{
  "n_layer": 8,
  "d_model": 192,
  "n_experts": 80,
  "experts_per_token": 2,
  "d_expert": 128,
  "d_shared_expert": 0,
  "activation": "swiglu",
  "moe_layers": [1, 3, 5, 7],
  "router_score": "sigmoid",
  "normalize_top_k": true,
  "routed_scale": 1.41,
  "balance_loss": 0.00212,
  "balance_bias": false,
  "init_std_router": 0.0199,
  "lr_router": 0.00191,
  "n_head": 2,
  "n_kv_head": 1,
  "head_dim": 96,
  "vocab_size": 15223,
  "norm": "rmsnorm",
  "norm_place": "pre",
  "norm_eps": 1e-06,
  "positions": "rope",
  "rope_base": 10000.0,
  "rope_fraction": 1.0,
  "qk_norm": true,
  "attn_scale": 0.102,
  "tie_embeddings": false,
  "parallel_block": false,
  "init": "uniform",
  "init_std_qkv": 0.0399,
  "init_std_o": 0.0,
  "init_std_up": 0.0399,
  "init_std_down": 0.0,
  "optimizer": "adamw",
  "lr": 0.0014,
  "beta1": 0.9,
  "beta2": 0.99,
  "weight_decay": 0.17,
  "lr_head": 0.00852,
  "warmup_steps": 258,
  "schedule": "wsd",
  "decay_fraction": 1.0,
  "decay_shape": "linear",
  "final_lr_fraction": 0.05,
  "batch_tokens": [65536, 131072, 262144, 524288],
  "seq_len": 1024,
  "doc_mask": true,
  "train_tokens": 639200000,
  "steps": 3163,
  "dataset": "wikipedia_en"
}
Below are experts of layer 5 (counted from 0) of a mixture-of-experts language model. Rows are named router (the router's row for the expert), gate (a neuron's input weights, with its number), up (a neuron's input weights, with its number), down (a neuron's output weights, with its number) and show model dimensions 0-191. Each number is 128 + 32 x the weight over its row's rms, rounded and kept within 0 to 255. Numbers have three digits each.
After each expert's rows: "comes after" lists some tokens at least twice as common just before its tokens as in all text. This comes from a sample of Wikipedia text that the model never trained on. Tokens count by the router's weight.

# expert 14
router:180086138144153184055156118131125112123174110206131120220104087086130151167099096155169099163111122094088144147202108088096120116076182037146124102107129196126118118164164130145090105127155104156115142197086114120140125134160119136132112113127100122104157171201116121159116145156138132164148150143130108104111128127079055159165137122138138134137111107161131133101069147048162137130131085156136080142165120112174143118054108070141124133160127141118157120107218107085087148133150165081075123109094130085122178144095112126103122177137145109111169164126144179138138078155117101097
gate1:106091140101151141127122129148080114089140161143136178143120114096114117102105114130080136143091078147102097131138109138123202076104106139169132151087167059119150207151105122178121098191165128150129156135173142100099114148134108146157193079104096132109182140146105198098161182091117202122105155164127151108096142109144108164194115108097193217087104151147149135151116113144125146121104135181073150158099118129148086149151073146117099151156171119073103158103125124079100111122039032082118137123147145158093152159179136123141132109105117171085133206150093113151158114138125122134
up1:142115108197121127195078126113162153131158143187125131125112120192123142204089090181110099132153142138124091119098108131084126123072125190089126116099099115126156105074144145150106147106101164078127107125083099131109162085102146098097054109146131142076112057094119114114109086174101049173113163106143064192059100147099126109133067186127102137129097142175106104169098101088141106108099128133092098097131116093144203145117146102131133069139149145117148102142055185166163117124113149156122135125150133132132180079136095178144112138088175138096113120132049130115185117114171126119
down1:083151109127145210067100115132149122124188143105148172144131136082129156082132058140128101151104109134159076114161081065130159115157129094130179098156132111133119117131083170210176123157139154127129178124125156200077094134131147147141128116181156144197132109140142124097116146096097195176144114146138149109132101093142146166076175129150160097079128068112158187138154107150106165155130163157128098095118127200121106094122099154117131135093108127128105165128147090051056087162100176117167127121126148156092075132111148052172137096132114178190145142119152098140154164122100075173
gate2:152097069153070123085150134103075136114103137153179055141071155086137118147150087092137097145128124104156121143125180125128135117112153201085104104110149126154123106150126109113121193156190101122099097128125115068120143085105134128122121143172103117115150142117147110136117185111123101130164108074160134097205137134197120171118136106150106117132128142105151072108048170141116114091156112146113161110160174118146107102154063133103194132082101082134066172126115183179092141107142191123099116159144114184122076110121102142182130202101087149185055149141180085107122121123109070177
up2:186121183156109152078091168159131112153113165108124061121090095151096170124143136103169125079144071119131115138141133095157114138176126179080164134097103137091138196132127193156059108112144123154148095128171098111129074165166077123105185174073129132109122128137177130126080107109106091091107084113121113136068123161120172152120153177143170107158115152189172095167080116205134136101164097146127147105112113140194082064145104079106094111063183177122091161124168106150145129112141119137093151108119161137138095129132196138148058136124180120175122178094090144119085135098145120137
down2:100143159105124152126142123108161163076186079087143146115114061141180087101154085134130152210060108123105137151103127110125134096102159176132164085064129133107144134132061063099099111075193100049117121138153143111087148117136120100082064133115098098100091173167133118156165138147182145165116100128114129172109146095117130143058107103135095074187134174146128162112135147135134119133137153091167129159114144109157113100104081138138157167149178138102176089143100138123118155124042101139061119132072084151113180151121141161118139108091106096101161063123161120091189129100160176097
comes after: " (", " \"", "\n\n", ".\n\n", "===", "=="

# expert 3
router:167099116112097151087146111108167150117164108225114133131120082109161160171089095144156134131092109110122182103154102095078114130137159108109120107086141175168087160182142077159108087109143115145149116161093120140130095140196118074133110140129157137083169152182118134175077125118107131196139125123149096137145108124149146107205132155133069123112082111150163145118093163094147139167067152108134079119203087123190122102097100102148123129135141087182142125120192110136065203139121165174048172113108083079118135161106143198116156136153146091088165097175121179152149128170123119114
gate3:190118129095117135179132102144100102150142153157110168130094116115069118096119127122090171126089064132121083121104157080097127118164121113140148161135155184128105098156149139148152137135111068110158132172130061122084128136193198143134146142122145163122125088094069159122106159149057186178160097081124104086113167135123106145123145133167170132127080135142135183114108170129141155221087136110142143095164053124152120135047101089154152086143138123210171132113149100156048163162103150078102135106131156108128200171163140076134126096132145139104163121137158146132181110192088120145
up3:093158065096141142112087136120150116120190153155130130109111154087063193142123105104127118063152160141142147155112122091025092098176131145127083202127139119089107149174100138149184165139121155132084069064111109087184182163090106120108145133106116081153092114119167112107165133119078169208119139101094113096115053143072162084171131120106148099149112072108094178101094126126172134124122113110137160140166107097064175117106081143145122130068122134097158131146149153161104127143125145089144161121155165136160172113065125186118124158152109136123180158156157111176085122130147114158
down3:107121154068102126160149164085191136130123095201079107097162216159090122173106122138177128130182104163111126137129116138170161106180081122153100138148128090153069147162105128122147172132188080141088163177166148134128129101085094100126201137146126159047169158178145122148148060159088131113105102124112124152139075104083106160104144172103130135138112121172184123142101178107154131145131144104131132133189147152063115111160110152144147077156133103151165107161120145184124170155130166135124107107129171122100159128064135133143132112151119146210129110135133119109076111135044065186
gate4:147115145103137084175147142093121102118123112161109131155122093164116107133069121155142160092147140125130143186167083130066202169108143137128062117078160108165123089149115139083149163113098136140138169154171151096171127130167150139165159177176123123106112155134056092071067149164139164096160077150166100206175094143084093128110146123110135118135140130095087113169197133122161152116097124136121130190144073155151128115132145174165181131140161065136169147133180084098084119109127127169153119180179202133140137079088135100113060118130140045171118133166113118083100088096116159139
up4:133096142135134179105169159183160140162157106180158089136145118152067155113066118131134169174162123167126146165134129184115159145109150133123094101174075106126102070171129121131131149098168129116075145154091130107123092138116112104173158123090173139070140136098107099044125098116157086114112102136162142152117176127155189171167104132140057126167143079121139155147125129151107190151100144153124016149148165129145143120162128098080133182142156105175170168132125139154121158102128171104174107027114143133138155146123031104131095109158107135165131163129132099149114132096041159142
down4:133142065161152080074139151102114124120096118135147147130110122157107087167134073030160118143172139094132135111123125143122117093089146194155134123123146125184105093146130126132161133117140102137038087125089098135124083139127126076143205164086088106112113127128095127130107148177140109104152153134132127110145130122110128118091142116176088146134167135102123094139122155122130129154142156176142099175146177095089109165152140041057098156116124178081114135177208131138159100087093201210171082086180136130098150106133115164155106118142119074112120197116160083146214108106106087111
comes after: " the", "1", "2", "3", "20", "4"

# expert 64
router:159122104121147186078189113144109132086131102156138122160056063113202145171124062143138106131090176128127173111174092055107137131130171133132121127120146174142114107156103144170072087118099136129191118136071117150128139114161062098142102070120078212140144182190125097151085163118145138131104146159108113152146063117113144114171120158125103095123076093149110117131098119069170144103088111113159106121195103101156118118045071138132157168142120114149171083089208120093104152107123110098107120134088125090146188147091169124175144157118133094107144099158120152118127167154144104144
gate1:124148155084112057135150095128163146150127182136162118158122124076106096127171124150105105125089135059131122150101090073109107066094181124056137109114110123128192162141114159139135138181166151137178146072134054167115134073103095151147139139093112137161176116104089142146160091152179162085113089133077141118202115133101069062123148115109118159127109121111155110132140193125119109145090195139103085131123068169201163084171169115138112113112106108191098187118147084092104174093126134126116103161110061122154188081125140149188169115164105097109130167105156146146129115123125128114
up1:140125158102136138101076139193174144129222109098109076123065147071159098111139174140134141136059142135026178113130111129066171168092138142091128160111090135159151144110127110110115152084105130136149127077161162152130099181121123141151083160137162090109154108138095195097115125124068120165085127160113127102075068142125130157142117175127192137158128153099123117121113154142120182136053082158143172181077119111123151123146157124199173147145141100123134159154132139183140105144114123134138087092126143153106098132145159177149151122094093113098146089083030101163134096185126137162
down1:140108134128194140200123192122153115113175122104177181117100124139122183093143140047162106188092159146159134126107099105160132161146128132132121111119089098119120119146167160100121188140096104145121141093103141131071197118085050117139128121180122126118106130169109145087180118039145114106177113136100133113145136103110046178118118116117091138174115136103143121203128124123103093131102154126177072116055129130116098072130131093137147173096151089112189102172165173171104100100109148127118146121169086103133135077142111078157112121060097127100143172079140111161140208115131076129
gate2:146129115140098121134090067151106102098134093153122132155094067120145137109140125094107144175117127123140103161118105161099166147121201099116139093073009163165157185123128165196133065101177098086183077085069140143122085088109142133100130107143152103117148162161111184088152106123153086160064110160110113126150089134128180150118145133097131141093148106124158115159114144159110191112148149102185131049135156095116172110169192112137134154078164185101137088077145144095116187079166084109086093160121096125143148151147087142159204134114122116164153153099133163116139115116114153136
up2:112170107117143180179105111088141131163132175158155156102075156141141106112140106165111190113077147164111109121135133069181144129115125116083061090162099112212067180159157164143109151188179166105141104092134098071090127136154134087150126137141141060155118172142150086151074109106123121158120200151145088111095134118113181134109128119118168124129161172149158078108154058132178157144176082152113116115196105140137146181119140214112139202151140119123071131082168142077164145128149154093143113144098203139150102162113087092162117123118128156156164154117124118117112148160158098129
down2:173151135132168114106110119139045148084127102186112147126145123184131102110102169133158148130096126147123142144164115169127123103122148136152153164129141203107134093122112151075163163158152195107089127097130143077144156154133162165172159166138156130141111122156107115137158160101118110172086219120167164127117197158112136154168116174102106076090150190094148135150121154160106216184082069148157155116151184144091131119106168210141176163152123100180078105159104047123084115113156120141134141160139117074131147112130098131075121181111141111109152110141129107057132168144151195131
comes after: " |", "|", ":", " United", "0", ";"

# expert 16
router:107104070098107177113171158125114165078127128200126100165098084109121155140124038174128107133092136073161164123154088064134153093161139121115122092129152198142131097160124149152085085125085129134168145163127151156036129145135134105135099106095071161109118123126127118101088151106149169137067134168148089161146096083115140110144080133067140168107085049122130188122120172104161194141088112098159099122193128122124117080085091102131139093153093099128152118109178090082115140132158153161083111158078109128143145097130165126138164156134151117118192162164115213127129123143157069117
gate2:169127072179175128102129139102099148127112162060151073184109101084148108175137107099170139149165097114155157123095173096134118124081103152153165123141122125130083135078214150202142120098174165192076137096101150173107084130120139100124129082112094144137082133159182143113153138180158086115115179100153083142098147072122145110174101150117117142098097157136105129095100198113137141102143115106113110171145121097156156157094129143133137120219122108158113125141203147171130112104131212130110116133181089147150087219159159119141115152139108183170110043140135129129156146121110129130
up2:087091076106116107117113119124085102150093117117123075123153091070158143098222120117130079091146142125148090075065135138173092091107107123082146149135103121115109101105124122185140079160154151150154139056122167116048079127164107105094148112080136108177137146131144148110142120123205093137102161102128085122129124153099137132119138206098161068139096131151121167149151110146117128092164117104122089158123145063123134176108121134103179135156053072093124117117091129142104113111096170081077176154169099119127097173086082131135100180111101173169098088098115140140119167133025149157
down2:118128120178161133149114107109100091180086146152141169076127130167125135130181091125183125084148067176179108124100141152083151125108095151170087168149182084133147126135070130111081113156127145151148146159159168124143125132100091121146154190160078069148188063186167124111128057156116118185163084105129167127130085130141135140153124082104135155104127105129090157133128100113121158101148122193189173143119156160172167082100113162120122153060125080117163092154150108100175143164111176098113129085118076177022092159153157127148145112188129121095123093151094147097153114095160115109
gate3:108117074142127107086143127157054145162114076124055080174072156095082123126083103108142143108150122074170116092118130114120099107131213122092086160184146173149152123098121137130120131141132061153104121122105166120122133127060164096160113142102102123102137146121186139132115156109163032104165124157120132130142133186142106098133088141148114163215100036151101171137147111156131133119121124152106086173116109080122161160161129120135139130148122149144140089030178101103158163169102118189134113099080093125122129124096156175155129086136120081094095199109127142091063131145128121094
up3:138053137141118120080130122110104155098106164157106145159157128108110176124075152119086133109162100105126186063171116172146105184092120166117089202105100151143160197098082167109164188150152145119156184072108087147112095158103139109117121089159102158149134150170094100119123139120154088167155099094107154144131167101090113087140145088183121120201135084134096162120122145162099172099137116074090120181082100087170122112106141118109160103134087171134163166108119096155093039159063131173120096131088149104178097072082099079131124113137164154147091090083134075142113116115109122120
down3:060151135146086132172163151104080133105147121147143139177120114174169155120124164156124119063174094138085101148137146168118088060118154127155067108198140091143109116098089140116131130125152137158115111159112107194070126161107202196143100175145092223129134156119115079143147120111127126102171127104110084120125149113137099106090143123125029146082148140116129136151092075113162132077099154110130095104169062144160167161145150114147055096113145204189128126113120098128108144134142138131144135114180163100081125114132112100167122196098137080108158086121165145108127132166140190076
comes after: "-", "==", " of", ":", " G", "|"

# expert 15
router:140125116139147172098198106151127125131147111185139103167070103111205117185107086159140133156082137109038159145179127129066128093141164121153179131123153176164125131130126131159082097119114137142158120187046132151157091143170141109097089077102083189069188164196143111152112145151121154125106100143127094150116134071159127096124099143153138136154088103172138133124081136097136154136134082100161113138159114148221115095083093113163124165132123107186190104086171167104076166187149121111098126137078107115131139140049136114116161140143163122127153136185138169166144138112148130100
gate0:116156097117169144131155120120109122083106113152139141159148117140126141130103073079151220098148123103144128150114132173018146074081150105082128083171130164093137090110139106183077188155079116114146118110103159122131125109099083122175145109186131127182117070102140134109157105195103208133132182135129191123174139081150157113194097106159113155102121086181159120119113178125127112128145111133115060157106118091105078075123150116102181148144151093182105112151105123066093172141106168099161097102124123117099157181128174125160098133069107126172144097129158144118171093171165124119
up0:073086178142102119142066117083150101094132166125112112118151125146115172087126146111099138120145153119104142092122132162111166134104164147155133138089129139162155132172134137098079168131182111124168192174145127107153152058054158129145181119159097158106145155150169171150133077141130126099140148117140159152177106138161156173153075082121098117224125101145142093066091085150124139159176070096087053099121146109066120109136079094155124166106130103146128112132101125081104172193060152097181074132157129156088174168121127055089124146128149131149102118102170146093165154130156128194
down0:106114130178117110137136151140168097155106132145174163037122085116108153108097119094152098138159149101172060119136091112193156138137162157096150154129190125067169187118201107163127113129176142184127151172105089110160069139138163089111153132178118111177115084134117122094162155073152073190101101160100134116118108121160111174104147157091148129140165164179137143077156130134156143120135131073110128098071167155103166102067147102116144093120165159106122138136138110171117120196108153123153074086090144121085082150124116083107132167112203111114081118142198093125153127179074101113
gate1:130165118140132118052148111159117205134160100159089087113138188150110132149123132124139139124113163135129128086135079106065085175145136098102156081108093115145094165091113105159138093132041225179150131134138067118135113130120070123064142124138154158098166163158113111155079116119127112178138131192139109099143077143127154122126171164112151094169060100045079166130147185090120114140131104092139126187120101199133102130121077087119076111122138118109168113093157139100108085199122128159135123124133105135137091198068114105148119111165157171124149111144157140148183121180164115139
up1:137153144160145128110119097133148116139123141094080144137129098113121162163098156183103072119177164107150091092164101140095094065116128118173134098161141122135126116125078121083121182139083104118141115106087088139117104102081142087145117095123119139177152132124074128115144141098121162154150097104174104162130119102147177170149113119107126122187050114057111133095147195136123213165148105168129110105102112175192153142092139073163128109183194114159169108142153119141160136092137138202107110138141152161122122198124056127142109091120094173077140077016081142164085090140163141095
down1:113166154146113185100152095167100072157132112109084078059061188099146095085106216146129129065197147144111158147117073140136102123077134145153167153203154086145132193110123122102132158145125117143125155133136121140104064173149134073137126089110110111182129171122100106101187104159186123129101134196184075117190130141117182113087091128138125107103199115136145145099118126066082147104159164140153168147126143171113125109111096114118093145148191132144127139098122115159177144097141098171137137117124125144140126180163110045118105128128114146158168108134106089106186118132080147104
comes after: " the", "19", " United", "18", "00", "20"

# expert 70
router:152080130112133189079172145145144145103168133210157110162076113109181127146119008122152177166103124101094139113178085072090121071129165113120143128112123146116125109108120116176077095143088094133170156154077151172098116113193085128146128098077121160131183134179129093148119159166124140183140129134119080186179093111106128126153143144134137123121082146126091100134103175096167148140081088080179129115218163114151089127118099144162113154145075143179130114112205117104130158174138124098107124140108144085173142120079179153157128126115131127171155123172119197116140131105130093116
gate4:091197204119162117125134191089146138135099117168121087124125126183102148109146122136084139156088155145152074077159145150134074061097111137066132127093164111166095101149084102113164137140142117114117112104107142081094187106134161122121100081072161179170149153187092193104086164130099099157196159153125104099110095102085153115128148120107051085109100124172109101135103180148175150133135138106131090141146153153137150090164174187124141123172122124099175194186124123152127120144110149138121119164177101151136104072061162132094093103144134125133180151169150149107068097150133127062
up4:082188079157112107088124139116134127142093124172143155127169135211137139166162105106103130169144185114083112115122171134176077152094110089097144082173141086088127165127095177120144098146098134129119137165117103118108083136162123162111102091186152159138124126079162196169140155047185191133150190144124094188093102162111089131101096094139144116121146120133127119145152114126127175147169087153169124117072171113072104166121072122117179103122099092112105152168141080094119123160081147172103155111138095128154169134067161190163191144124159116086123187183077138164124154159136106137
down4:091086116167174118137125168145151109108112132076139161143096120099062139138090079143102156128103152086118184138162088094071083175171139093123168126134140110195119118099151108137118122139165145115145132115201105170156124201130170034178129097164127126095109160124118117119057129128135074096122145174129180120206132167183089134107134130085125100162141083110101102154149116116117176125155131149147111166156128121151124164100138218122180157178127165096226104132164135108095149146115131135143110101129150078142121100167128069133157154063117116138142095146106185088079157165114120174
gate5:182172169148128194135082093137151117140147134142138051153155140094086114151123106079096150096134125125085094092134145137116108129089162085120175118150105117182095144092110095159166087156169143154162093153110091089152117127073193089122205172154137102130139139143090150132148110170113144088141179180117114097098091151161074137087166083147155181058126132171115102146087125118116186078169252088141078143170143127125128183158138157141185168088126119156118124129189136106140133168121118130110164118126119089076072124112133180156135131130137117141136153168121142106090149168182123150
up5:121144148138133121093187140125135182140134082067122132096096146178149113089106127180121121117088116150087102098131115128113145165110139106144105089131106132176119167137101116124052120136157179092172138124097105107160121164138095148081190102126119082158156053110101150065136164169140110046140139146029160103170135145149122212139172142124152113083163101108119134119196156135164082146136108096133061103144068111106063106117149089197138069167113143071093103150133140092145126068117117111116175150117123125135129136202113151102089144129127101164112175112100096135108047154129147120
down5:055116122150115140134143145109138125155130163154044130142151148075104081133115084120104149117096137075123139127135116121096122043116127104117096160135143132147144099082151126124093176140124089171108138067178048135162176109110168076142179153163129151101179102208177121115063090039119138098106111146072192130129116153087082151094118116110191171168163115144107172091114159137130127153096125138178086136134150167111080055160121128100136150094145154171139114124181143136062071090109155107078133152134150151108127100132079106125174100121158124156112099115136136145197099152132164106
comes after: "-", ":", " •", "|", "\n\n", "″W"

# expert 55
router:120110091135123171078217113143113156107121100097121120228084104108168172167071086113193159160122102169141169131135089086094150117140139108153125097129138192106101178127096124171075096117109121120155117152101146183105107126122102135149113074126098173067136173146108113143152163113113117186100167145133132146149078060108108130205088161115080112108113098115076140108077125082129182122085098126172109122159102108144096124111098099145129133150114095136168102067214105080115178131162150127121138114110118092133158149075149168169152146147129108132158091201118129126140159150132051126
gate3:145124191101145107121196083099051168177166196117170140137142112084132132183126107155094113138129023106153104188145078118081107096128103155178110156116111114159111111094108166121122127138100134134203109117151103128141116080083084161117122130205114100060196149087140124086080159101161150074152107129107090131178158137164069110116147102167126115150077098170139089183173118088120170122132106152137132096149112132108085137109145146182143132111132168108134144064149067142159192114138166177147166146132143112123108112157189135130133088109134163163143123112126123159174134117099133173
up3:210176167181114139127137112178091122172114165123143175126162130165139122164163129165143127194175079132150081148099086121086124117102169182111112123108089089186124134091126158122120172113063123083151082120143176119137072084142088124147128109119174092069157106142096083136128188116132165113190122096125111154141095166157091101127115138143112082146071193104111098149110133084084117082133129139180129132091150136117141157121082064117112095116132141094069100097190079164166172100129132151125194170092151137163125152177170108183114105156084185181134142116134110132123192154132126126
down3:121111117151181112101151086119127112126117137010078112095132146118156111147112200131093108149154048179108163174127134160113167148091138184116128148147126151138077139106130149111088113113107158103080102103061171126106097100078184194161107132175114080101153168113110106136169122082108151100131221084138082120173158135149095129108115137108119048137099085121132117126139109152089161152128132104202121141141131108113095110168112111134155125125111074120136107110104096208132139111205124179176153092158120107121117101122124154132105127112140110153167079095154097153159157121225141152
gate4:126090125138154115051156167141177099124131076110159143114176179087154129103118132140141159181071130135062160153134199182137122088076198170136107108117125054187130077168106140113074153139121179112127143137095141119138107139137148148155168095055149136154110119115148059163141101139156069080127142121143097145087150165177147113137177139091106125126158119085109120180165152184134123151136179118114156202150164123222128090132172144124113128133156107122110158117162137073169140144097168131155141095086129126130157079108084129109165120136072139144135152080060129143109077121089165103
up4:155166095093181158160134116103102166153117181130160158099040115147121153135107118145123172094192100135136117174091082081119116151103100117161126085161109149108116139140178097148154101127136098083140125120097165168151142118144147117113128146105133141096165125157182193080100204139097169169155125188127124136186131107147163182161098132147168099113082112162123101124167129175129111064091185149091129103128036142141166169099129116175136076105129168096176118136107200200103126103154139111142111174198157106132150168116165166178115153105157137102087107129216145153142156131121150123
down4:162132186084141131161128148117117150146165127136134114073106120138096094079173124185163084150105178208115106073137115146186180119064145089102103151169186121111122105167151143101138163074174138078128174132125105117119094158173135136121121091098092164123167139067104125115113110138141097183120157064103090068079133055104132175110210162146162146114137105073104152150111144120130104146164148111118119155172130118143170133098109071085180122125081113101072111120107192094119094131143083130107178167120126116116174139172209132068107117110112163126115125142121148099102111174073142114
comes after: " |\n", "0", ")", "1", "2", "%"

# expert 73
router:130094098170133180033194127087108148166134073123122103153089095093162133191157072163137128181112113089139173134151090078098199095129151085133159096090127178142107147123093083139115076110102128175141134164095130168085123143129122137169100088102117173109164155177125101125103122118156142172089137151150175173149074100071116099190101133098129153128116074134149185107102121090125147127074099115139098153155129128158149118118109156159140179124132130207142105099157094129080166159138129193078096134100143094116137101105124098145150164148171092122140168185134126166131094174128043154
gate0:153084131183094173144093135165128096129145185121092078144080146086104130163039137118077153103137136092069175176143069102163153152152156188182122114126100141182115111076136159095128126117120065124149144146090145112126109136134152128167142158122131105138121181142162157089169147106066178028118151105156156087176106134181118101122082165104113110113131153116109150170098145161105090123101052177104058061152136070120116121108114120152120137158152128118122142073121126125161141147167097131155148128130117115060166178129119106073115124091136150086156092143075150064138109153090165134
up0:082141145109148132135121137092128133126144093110134181138149154105195098085179137082108163176099114119092094127208171143164097108121116111156024123099122106109122158133141177177066095127120182144182097141112125087127216095116065161175131163128123151133169151092117100094154130169201073057123110150078071122108170153156101134131144122159049121149110140069160136143163105116180080150116149165179114104153152167131096172141137132128150111149135116106175125099132115134072111113100152114140185089092145144163109158107181089149064141117136147123154099169171132163112130096147099137
down0:157148089118121077148124194144135159151134173203120123109158135127183122174125132120103076101122118125118087153142101131137157112175126138099119126136059015142164095177092129158118099137131193142173143157084189162127132189125104170139117097126051174080066154101068154097133129079150104109126134129083132125108143088161149123097115101151074126118121136090108180177094115136128154132137084161095152075153077170187093157146178102125161126157159129173142134131143121172117167145190119147140173153121172078140199146120088113103082092149109111104167137145141160113154169118072114096
gate1:107131060164037101131144079138079128144121104161153072104156168076142147145166103169153134129089159166126055127139157182160161140148198175095135153165119116131119103112153169125152177102154092091148068127087161136134093135140114139140113122135121114178110165106114154122077091130080094114092174118056199161143097149106091103166086138104126081152117079104085129141105113158158127074139125094112119129125148149144117115157094086110197139172100167143131082132157159091127115131168149110116172132140160044151132122104140139166126157086133066151144135144087144061170186139088062089
up1:147074115112087134149180159101144079181147151093125172140179109207157094149176147090136096117117176135076070160149085156132162179124119108135115168135115122199094079089118151112176125103114120170087141190139106131117113135154134130121106108174195102151075132141098042079149124106115131187138099145139146111144147142155068154136114151047159142113064060105114089143175110169094135142127155142123127121128139105172153137172126071161202093159162143165108065122110125148168182082130083141058119122134159141129161142139081139155103121132157128182145116116101106126138142147086084157
down1:174123133154166141146129114120155143069112137056143135108137160131162153131141200141157122093133131142178089148140146149174149156069097118169146096074089152130150152114118122126133077178087135146087111114106111166118109152092151170140095064204115175078135107175130117114135077060102150099125111094149162192135151111140172111137137147072120059131159161120130141111134104190122097131134123106164133146145107189122152137155087088080140110137107101148143164126074118076099200075145145164158116048135151129125156082111104115121155094073091120077095188021115119088139129086096149120
comes after: ",", " well", ")", "s", "),", "\""

# expert 41
router:135107079093109146124150096150137161126158137212148155183065090079099192167104024106136162151123113132151168160133078114121124147124141094178124087048186180125115085122090118170110060125097099085108107144140151128073107152129129095143132042151093148100179174130108130198094143135136123113111111151124113111187055117136103097162131168108116154118089138166066104099116142087148161151078133098149114103164113139127129108046152086103115143167127099150122149100154128096077152158126163139112127100120106143128139144127142157108121115130117074130145096187128163124151109153128030116
gate3:171097125140108109139143155164115129138137111108196207183164064127173171118148091140097134108155152135194109167194121140094156127096144142142127105071182129125114172118077126129093135133109121098094170151128132180114121131056168165183173033107081171074130138121163117102121081082119132121154096173108099164176106119172163139135114125166155067083047088090097108111105105132086156161155126119138088145168139075141136097148120134153173136175182125130107116171137103101144171126126137123105142175086167159183088142081149163092129107147147099173152133140137112080147071113131087145
up3:083087139177155127141105143149061099169126138135124186137132111183075177130127117134104125159093138141183200161174132162149110152116125167230111220152143125117158128192099112170144155150168145154110099105145118119068099156111129120102109088157159169134130123067172093152094109118129080162168112127119204084156120136099116203096135143072086103140135134071151086166135116135113127170121145064105101078113158121160144127068177215091154171093162141131108127158128127149109143108163124120145143100074104165134106126136083126116140170135104123133193153122068096107119113111155149153
down3:126093110116112130115109065112113110127148160124105092073165140237126146117127160173202197065165184097140135082104079113171108113076140164090094135198141161166095163070144176170164129116152119118120124129114078098144129156095150044064114154140063092134149114136158152152150116126131087078132098110126109081195161156111182086130094111128109116127101123141094103113140124159098078124157130097066152120124134112133188157132176179133062146106112172128116189139144144154147086124094110152177121131133132142080113154169161141131144155097103139132153168113188113161099161162124138100
gate4:123124082110110071073142117102084146103108152172110146162096133155119134144139099103150145094154189138153128119119217127146111094179160084106172106115170109077122162222160181101109057099139077106078119125119150143094076113131140110096085137142132093148076125131179108123093101104101102137151152074153150148137071129078129112137141131130156114169076157152097142127118130083122109111102111085205128104131146117159136161105084059118104137073107102095150139088144078150067090123175107165079140135149088113158153144137172076183134109080149178085170119168121104072118167162107104078
up4:136126135224101151178114121105141123181119143098119112167106157125120127088108134158124083106151063087158173137112124183150133164119103128171101135125068133151075110142046154140124209196098127134124122161088103149119120145137142100128109157129055143086124159141111118124180103160112152171103054115085092096107108192183172118130134164110173093126115136076180131101069156139177142146156145165142068127133123117108090096100113141079161089172100174107161117140084102151185168127105139080113099084133109157101158140102175156105138178146128139078126089166138130220147113095120111095
down4:143141152085082129093160078141129111143132111155148187071162161162093095123139077131077136117091158149103142121105095141137188171089099130098115119108116132150171158134146116134111137144137166114132142143177116111104151145121120111156180098136128150148111134117116175177163098119138144148143167133123143139032106161155126105142122139111094127083089151112132168120145155143169189132173145172158141096203165100109172117139083143152100127057134202103072107134189086130098121147094156141129076081130124034134123152146154062140093199167111220089205086128168184092101143129119121165
comes after: " the", " and", " a", " to", " an", " was"